python train.py --router_score="softmax" --routed_scale=1.5 --balance_loss=0.00142 --tie_embeddings=false --grad_clip=1.0 --final_lr_fraction=0.0
Below are experts of layer 2 (counted from 0) of a mixture-of-experts language model. Rows are named router (the router's row for the expert), down (a neuron's output weights, with its number) and show model dimensions 0-191. Each number is 128 + 24 x the weight over its row's rms, rounded and kept within 0 to 255.
Before each expert's rows: "comes before" lists some tokens at least twice as common just after its tokens as in all text. This comes from a sample of Wikipedia text that the model never trained on. Tokens count by the router's weight.

# expert 3
comes before: " ", "|", "A", "==", "F", "C"
router [135 118 148 142 138 147 160 159 125 131 113 137 136 146 112  89  99 102 113 139 110 109 148 175  84 178 157 134 156 129 131 171 120 102  96 141 159 147 150 176 152 135 104 139  97 155  90 152 158 145 140 177 111 105 137 173 143 115  64 128 127 136 149 105 102 151 150 128 130 131 123  92 118 132 136 139  75  94 119 116  78 109 134  97 100 130 120 138 112 147  89 105 142 128 150 127 140 144 129 135 105  73 132 125  92 122 128 102 120 171 150 107 139 156 106 131 133 114 124 128  70 126 152 128 136 130 128  99 119  94 129 125 163 127 181 107 132 143 121  84 129 138 140 164  61 121 148 110 105 119 117  99 107 137 108 120  89 103 161 158 117 146 119 169 128 149 127 140 147 153 141 119 174  96 146  92 141 145 124 153 102 127 161 159 141 135 125 115 138 120  82 103]
down0 [130 134 120 139 144 148  86  94 101 160 129 140 143 168 118 119  93  97  98 109 116 104 140 100 109 128 153 155 154 151 170 154 181 139 124 113 132 141 116 121 142 109 162 137 142  98 149 125 108 101 122  87 112 134 112 145 115 130 138  98 118 148 125 100 130 167 108  90 129 141 162  82 178 101  97  99 107 110 105 170 119  70 110 109  90 143 113 135 154 121 112 118 121 103  65 137 112 153 133 154  76 128 125 110 105 140  81  94 106 138 128 161 119 131 107 132 146  76  85 124 104 134 156 109  78 110 145 159  99 148 114 115 131 147 121 122 141  87 155 129 105 165 119 125 112 140 155 131  88  94 135 119 142  95 112  83 136 102 161 144 113 139 127 156 108 152 117  99 127 125 138  72 132  95 147  87 158 142 106 134 116 102 134 142 135 132 132 137  90 128 120 159]
down1 [127 121 139 152 154 146  80 130 169 115  87 116 126 111 110 179  96 174 138 149 131 107 160 106 112 113 135 106  54 127 116  94 105 119 124 158 131 117 147 147 152 136 136 161 131  96 158 130 145 150  68 110 131 139 136 104  93 100 101 138 120 136 172 137 147 126 137  81 118  76 134 125 110 118 147 133 133 164 139 138  47  94 134 104 145 182 108 114 144 154 142 116 142 115 149 121 152 134 132 124 102 110  99  85 137 146 120 145 135 173 118 147 130  98 104 141 134 167  86 132 148 127  85 122  80 154 131 133 105 142 105 141 131 120  88 143 150 105 120 150 111 133 109 102 106 137 147  91 144 126 136 149 116 131 124 118 171 106 126 124 104 131 100 192 153 149 144 128 137  94 124 142 143 141  87 117 127 138 149 148 126 135 178 121 144 101 146 159 114 143  96 119]
down2 [116 171 137 115 125 144 139  78 145 147 153 172 108 144 120  94 124  97  63 141 148 176 137  87 138 113 124 149 105 146  85 134 142 122 152 112 127  94 163 121 124 108 115  70 101 159 123 120 113 139 160 145  92  97  88 112  95 128 115 142 110 134 144 123 114 102  84 139 137 145 168 122 125 125 111 155 138  86 115 150 146 135 141 159 123 140 148 145 106  85 133  83 139 112 141 127 105 163 105 134 102 122  95 147 120 106 106 119 110 118 162  85 123 111 176 161 152 120 123 103 175 110 112 104 138 160  95 143 146 103 121 128 129 147 142 158 138 134 139 167 155 132 149  85 151 124 122 139 123 124  93 104  88 110 115 151 141 136 152 109 120 167 132 137 115 106 169 103 139  83 115 187  96 147 126 123 161  93 124 113  97 149 110 108 117 131 130 187 120 109 118 118]
down3 [152 111 121 139 142 116 156 131 100 133 149 125  78 125 144 138 136 135 135 115 149 140 150 124 130  75 106 121 127 116 128 182 139 171 128 146  84 156 107 138 123 173 123  76 107 125 142 130 119 146 150  84 157 125 127 105 108 108 101 143 118  96  99 143 183 122 138 155 119 141 133 134 166 116  90 123 144  97 143  98 117 118 106 122  74 126 134  72 123  85  86 103 108 176 104 140 140 152  96 111  92  79  86  99 168 169 156 148 171 151 119 158 127 156 131 119 125 120 160 133 141 120 128 162 138  94 156 118 162 142 127 150 107 154  89 119 118 106 130 151 184 144 145 138 152 111 139 121 148  80 120 146 113 109 102  99 120 106 111 109 140 150 116  91 149 138 124 117 155 118  93 105 125 128  80 140 107 136 140 103 141 170 131 124  94 143 168 131 121 113 126 141]
down4 [124 107 151 143 122 131 138 135 116  86 130 135  39  91 108 109 140 112 183 185 148 139 102 108 131 109  87 119 153 141 132 132 118 145 123 124 153 136 171 119 132 103 179 126 157 110 142 145 139 137 163 111 144 160 127 115 155 163 140 151 115 126 148 148 115 148 145 173 155 137 136  95 140 135 144 131 143 140 133 112 141 101 168 143 121 111 116 135 153 137 178 118 114 118 146 101 147 110 153 114 158 120 131 107 110  97 138 177 124 154 103 108 195 103 112  92 112 134 138 133 152 102 198 155 160 151 164 164  95 138 141 157 113 149 136  94 148  93 156 108 126 155 114 103 161 125  86  96 111 106 131 140 152 107 171 150  95 137 117 114 152 131 155 112 112 155 108 130 125 124 125 123 132 117 135 140 137 175 131  98 121 148 112 110 169 122  79 143 103 131 138 144]
down5 [ 99 112 141 101 121 118 104 116  79 115 185 157 130 118 131 127 147 136 122 115 108 116 126 112 114 111 118 149 154 153  82 107 127 168 132  94 144 116 115  89 154 137 151 126 120 135 126  96  76 119 102 116 139 134 145 129 128 139 138 114 132 187 163 128 108 144 111 176  94 145 126 127 110 136 126 151 103 137 119 138 100 155 132 102 112 123 124  70  97  91 113 134 101 134 119 121 126 153 130 134 106 102 118 153 158 119 122 135 140 126 117 145 154 112 136 134 168 121  89  74  90 116  94 119 112 166 141 122  76 139 125 152 118 123 135  41 183 152 166 110 118 150 121 127 110 139 111 140 131 106 176 145 109 124 157 124 140 140 152 169 163 121 101 160 142 136  92  68 142  84 141 105 164 178 112 113 101 116 119 161 118 131 129 137  92 141 165 113 147 139 147 121]
down6 [151 114 123 107 137 160 117  98 129 116 163  98 122 114  79 109 133 156 136 162  94 129 124  98 159 124  84 116 162 108 126 115 124 172 147 152 155 129 123 138 115  93 109 141 107 170  94 144 183 134  98  88 130 141 141 160 127 121 155 144  65 166  95 133 144 183 102 112 147 120 108 156 110 132 103 106 127 154 123 139 161 132 142 144 129 125 148 130 131 118 149 117 149 116 157 146 139 119 118 163 104 144 113 166 142 182 172 123 104 127 173 118 113 133 178 102 135 169  98 159 117 130 155  86 135 106 151 141 139 164  84 142 163  92  97 165 119 167 144 135 106 130 110 136 145 155  76 163 104  96  98 128 147 125 140 121 100 111 115  95 104 158 144  95 114 123 114 156 148 139 109 137 124 109 130 123 118 110  91  95 121 141 134 133 127 103 123 111  76 130 122 140]
down7 [134 122 131 112 138 122 143 123 118 111 121  93 170 173 160  83 102 125 112 148 134 168 138 122 116 121 117 105 109 192 137  68 137 158 129 113 130 122 112 130 112 157 113 142 113  99 133 182 132 154 143 132 121 162 104 129 169 132 140 111 122  92 162 159 126 137 127 125 139 168 162  95 134 132 106 158 185  93 140 156  94 128 108 163 180 120 122 138 186 160 154 135 144 152 122 144 110 118 139 128 167 112 159 153 121 162 188 151 113 123 147 111 152 144 160 147  86 134 111 136  83 118 172 141 150 126 111 145 112 129 122  61 131 137 133 129 140 150 127 155 151  88 122 100 162 147 109 112 150 120 157 124 144 124  84 147 136 112 141 143 134 137 111 133 153 113  99 146 117 127 119 159 139 101 146  95 143 106 139 124 114 102 128  86 155 186 127 152 115 114 103 119]
down8 [135 106 137 138 166 132 162 148 131 110  78  90 106 147 121 126 140 141 149 116 125  76 146 139 149  63  96 128 119 127 162 146 113 115 170 112 139 143 109 170 132 135  90 132 109 152  99  97 148 110  95 134 109 137 140  97 102 119 147 143  73 136 114 140  81 155 130 104  78  82 157 148 128 119 172  91 104 148 163 145 146  69 127 132 135 120 144 117 175 119 116 146 172 116 126 170 143 131 118 155  78 113 132 130 149 160 132 131 152 147 129 151 124 134 128 102  84  92 110 101 128 124 170 121 120 122 111 168  86 117 142 149  86 154 104 122 132 122 120  68 114 124 120 113 138 139 123 129 114  91 164 122  92 120 139 110 113 137 118 130 156 121 128 159 137 133 113 122 156  99  92 121  86 166 111 153 123  94 163  83 136 114 111 155 115 141 115 123 117 143 135 134]
down9 [205 127 137 114 105 128 126 147 147 152 114 169 123 111  95 142 112 135  97 103  61 140 140 128  77 135 166 138 139  87 121  91  87  99  93 105 132  52 118 139 144 156  94 143 150 137  73 169 144 138 141 139 118 136 124 138 135 117  91 126 109  96 130 127 107 144 122 124 102 126 147 137 116  86 115  89 124 140 126 102 151  92 141  88 129 145 161 103 128 139 111 140 128 119 107 125 139 114 123 106 114 116 133 160 152 130 155 147 134 125 109 116 125 152 154 139 157 121 146 139 124 124 150 132 146  93 146 100  73 150 159 132 161 112  96 159 128 149 140  88 114 145 122 143  68 129 106 114 133 118 150 114 153 166 107 134 125 166 132 117 133 127 134 147 133  92 117 145 128 107  98 146 120 151 174 183 114 101 122  85 140 116 107 107 113  97  82 115  84 114 116 100]
down10 [140 145 126  97 147 152 138 113  94 145 132 165 117 131 131 126 119 107 113 100 112  74 158 135  77 120 152 155 140 167 134 144  99 152 131 112 105 102 144 120 156 113 126 138 171  98  99  82 133 131 106 144 138 123 127 129 116 119 157 125 160 157 127 133 142 146 120 100 175  95 131 131 109 136 123 148 117 110 150 108 141 111 152 153 140 161 146 102 115 114 121 102 138 163 121 175 115 111 115 152 121 138 110 153 146 186 109 103 153  93 139 133 108 176 107 146 108  99 165  74 146 151 125 101 139 162 122 123  12 114 133 159 151 111  99 101 156 151 111  93 121 133 133 121 135 179 145 124 116 141  84 143 127 128  79 113 163 107 112 106 135 117 117 114 103 121 139 141 127  79 120 147 117 153 107 140 122 130  89 162 115 105 127 121 113 147  90 128 111 135 104 144]
down11 [120 135 103 112 110 129 152 117 158 134 159 100 135 140 120 141 162 136 129 168 134 110 148 156 111 155 155  93 173 110 147 135 121 116 142 177 138 134 126 113 137  85 123 110 103 151 121 153 102 161 107 125 147 103 117 122 126 162 141 100 143 159  78 145 134  87  89 113  95 125  76 130  91  83 124 137 138 151 163 190 117 150  98 150 102 193 159 140 119  80 114 130 165 141 157 133 117 178 126 157 123 116 119 140 102 120 119 131 119 126 164 141  83 112 135 112 177 139 133 129 146 146 121 126 173 120 125 111  89 168 137 124 137 157 130 169  86 126 139 110 142 123 165 145  90 103 151 111 128 164  88 115  96 100  85 127 137  80  89 118 130 121 134 124 156 110 111 155  99 157 131 149 113  97 150 130 152 120 142 127 160  94  91 116 140 137 136 135 122 137 130 143]
down12 [ 94 118 134 129 134  96 121 137 137 147  87  75 135 118 140 136 155 150 136 126 130 155 105 142 175 138 142 128 137  91 125  51 136  91  90 163 133 109 158 121 127 183 101 133 123 169 105 111  64 151 139 132 145 136 140 126 128 150 123 108 112 126 121 132 130 120 123 184 129 153 159 158 128 129 110 154 164 114  60 113 111 139 149 140 159 127 119 127 104 158  87 120 130  99 138  87 142 122 172 145 113 112 126 164 137 142 156 120 107  89 137 112 111 137 184 121 104 131 146 118 132 137 141 137 144 104 105 143 211 108 135 115 118 131 120 153 107 113 130 163 125 142 127 108 174  78  96 131  86  86 142 126 102 129 160 107  98 103  84 137 141 152 144 132 143 124 113 119 154 139 120 103 136 153 156 148 140 160 142  78 107 147 134 115 118 143 138 110 135 124 106 133]
down13 [142 151 111  97 124 150 118 165 104 113 150 144 156 122 123 121 144 117 138 163 111  82 130 172 137 122 157 106 120 133 138 124 151 101 126 110 131 107 131 125  97  86 157 102 139 139 130 101 143 129 130 159 136 120 146 136 128 116 163 112 110 112 165 140 182 155 115 110 125 127 152 124 135  72 109 156 114 155 158 139 165 138 138 125 154 163  47 116  87  84 129 139 185 120 143 141 101 141 146  87 147 157 120 152 145  92 131 109 128 143  99 105 112 145 124 135 103 140 145 105 126 153 111 183 124 129 161 135  63 152  87 121 148 122 119 151 128 145 146 148 149 155 142 114 120 110 129  65 171 105 131 125 111 141 116 146 126 128 132 136  98 124 117  59 107  97 143  96 117 119 147 135 142 103  82 151 108 175 126 128 161 149 110 134 116 131 115 124  67 119 155 137]
down14 [117 109 138 123 153 133 156 141 103 216 137  94 148  95  93 138 112 120 152 125 160 150 127 121 100 154 115 112 104 114 137 116 113 109 120  89 121 126 124 121 158 123 107 129 122 130 132 128  67 134 106 133 114 127 157 133 147 104  98 141  79  55  82  92  99 119 137 137 155 163 152 116 129 150 185 132 128 129 108  98 161 134 121  96 145 138 114 112  87 120 131 111 104 147 123  76 127 152 133 130 131 111 126 115 136 105 120 148  95 153 138 103 145 137 183 153  95 114  57 133 141 114  99 144 119 121 117 120 166  76  72 141 128  96  93 139 110 154 112 152 123 149 100  92 115 146 139 157 133 114 101 148 118  80 171 138 125  97 118 131 112 115 121 126  89 123 151 160 161 142  96 130 132 159 146 110 164 140 152 129 132 102 116 137 125 142 114 111 114 125 127 148]
down15 [124 132 154 121  75 168 127 128 126  94  83 138 153 129 131 123 106 105 123 105 117 110 142 107 158 122 138 103 136 156 116 137  69 134 119 117 124 151 125 116 113 190 151 129 138 149 136 156  81 126 119 115 131 122  96 161  99 126 106 126 157 148 123 161 124 150 103  96 104 161 169 122 153 111 139 127 101 111 129 148 141 107 133 100 143 143 116 147 151  96 116 126  99 105 124 126 146 137 129  89 102 168 127 121 124 157 134 146 116 161 115 115 219 148 123 132 100 122 137 116  73 148 110 122 118 164 136 149  73 133 105 175 120  84 130 103 119 136 158 119 172 122 104 109 106 143 109  98 148 140 107 123 149 138  89  88 121 137 125  87 166  71 167 177 126 125 120 138 133 101 149 147 124 102 138 165 149 125 157  97 117 110 152 127 183 119 133 155 131 121 123 157]
down16 [198  99 156 112 111 120  91 117 183 121 163 138 120 116 121 153 132 139 164  93 104 106 137 115 160 150 122 108 117 136  84 117 122  93 159 124 150 142 124  87 147 127 107 119 147 110 155 125 103 139 138  80 180 125 171 161  99  94 120 124 146  93 116 124 106 126  89 107 127 147 163 121 151 106 125 141 163 169 119 132 123 132 110 119 157  97 124 115 110 103  79 153 121  99 156 101 109 133  96  99 149 118 143 101 106 157 132 165 137 162 114 146 117 137 122 168 106 164 113  93 148 118 108 122 112 168 155 132 123 147 138 125 115  84 158 178 121 169 141 122 145 101 161  98 140 115 156 108 130 157 142 114 127 163 143 159  99 110  97  82 119 155 120 173 126 145  95 184 168 143 112 121  93 142 129 128 139 160 148 132 141 106 105 155 121 128 127 130 108 133 133 112]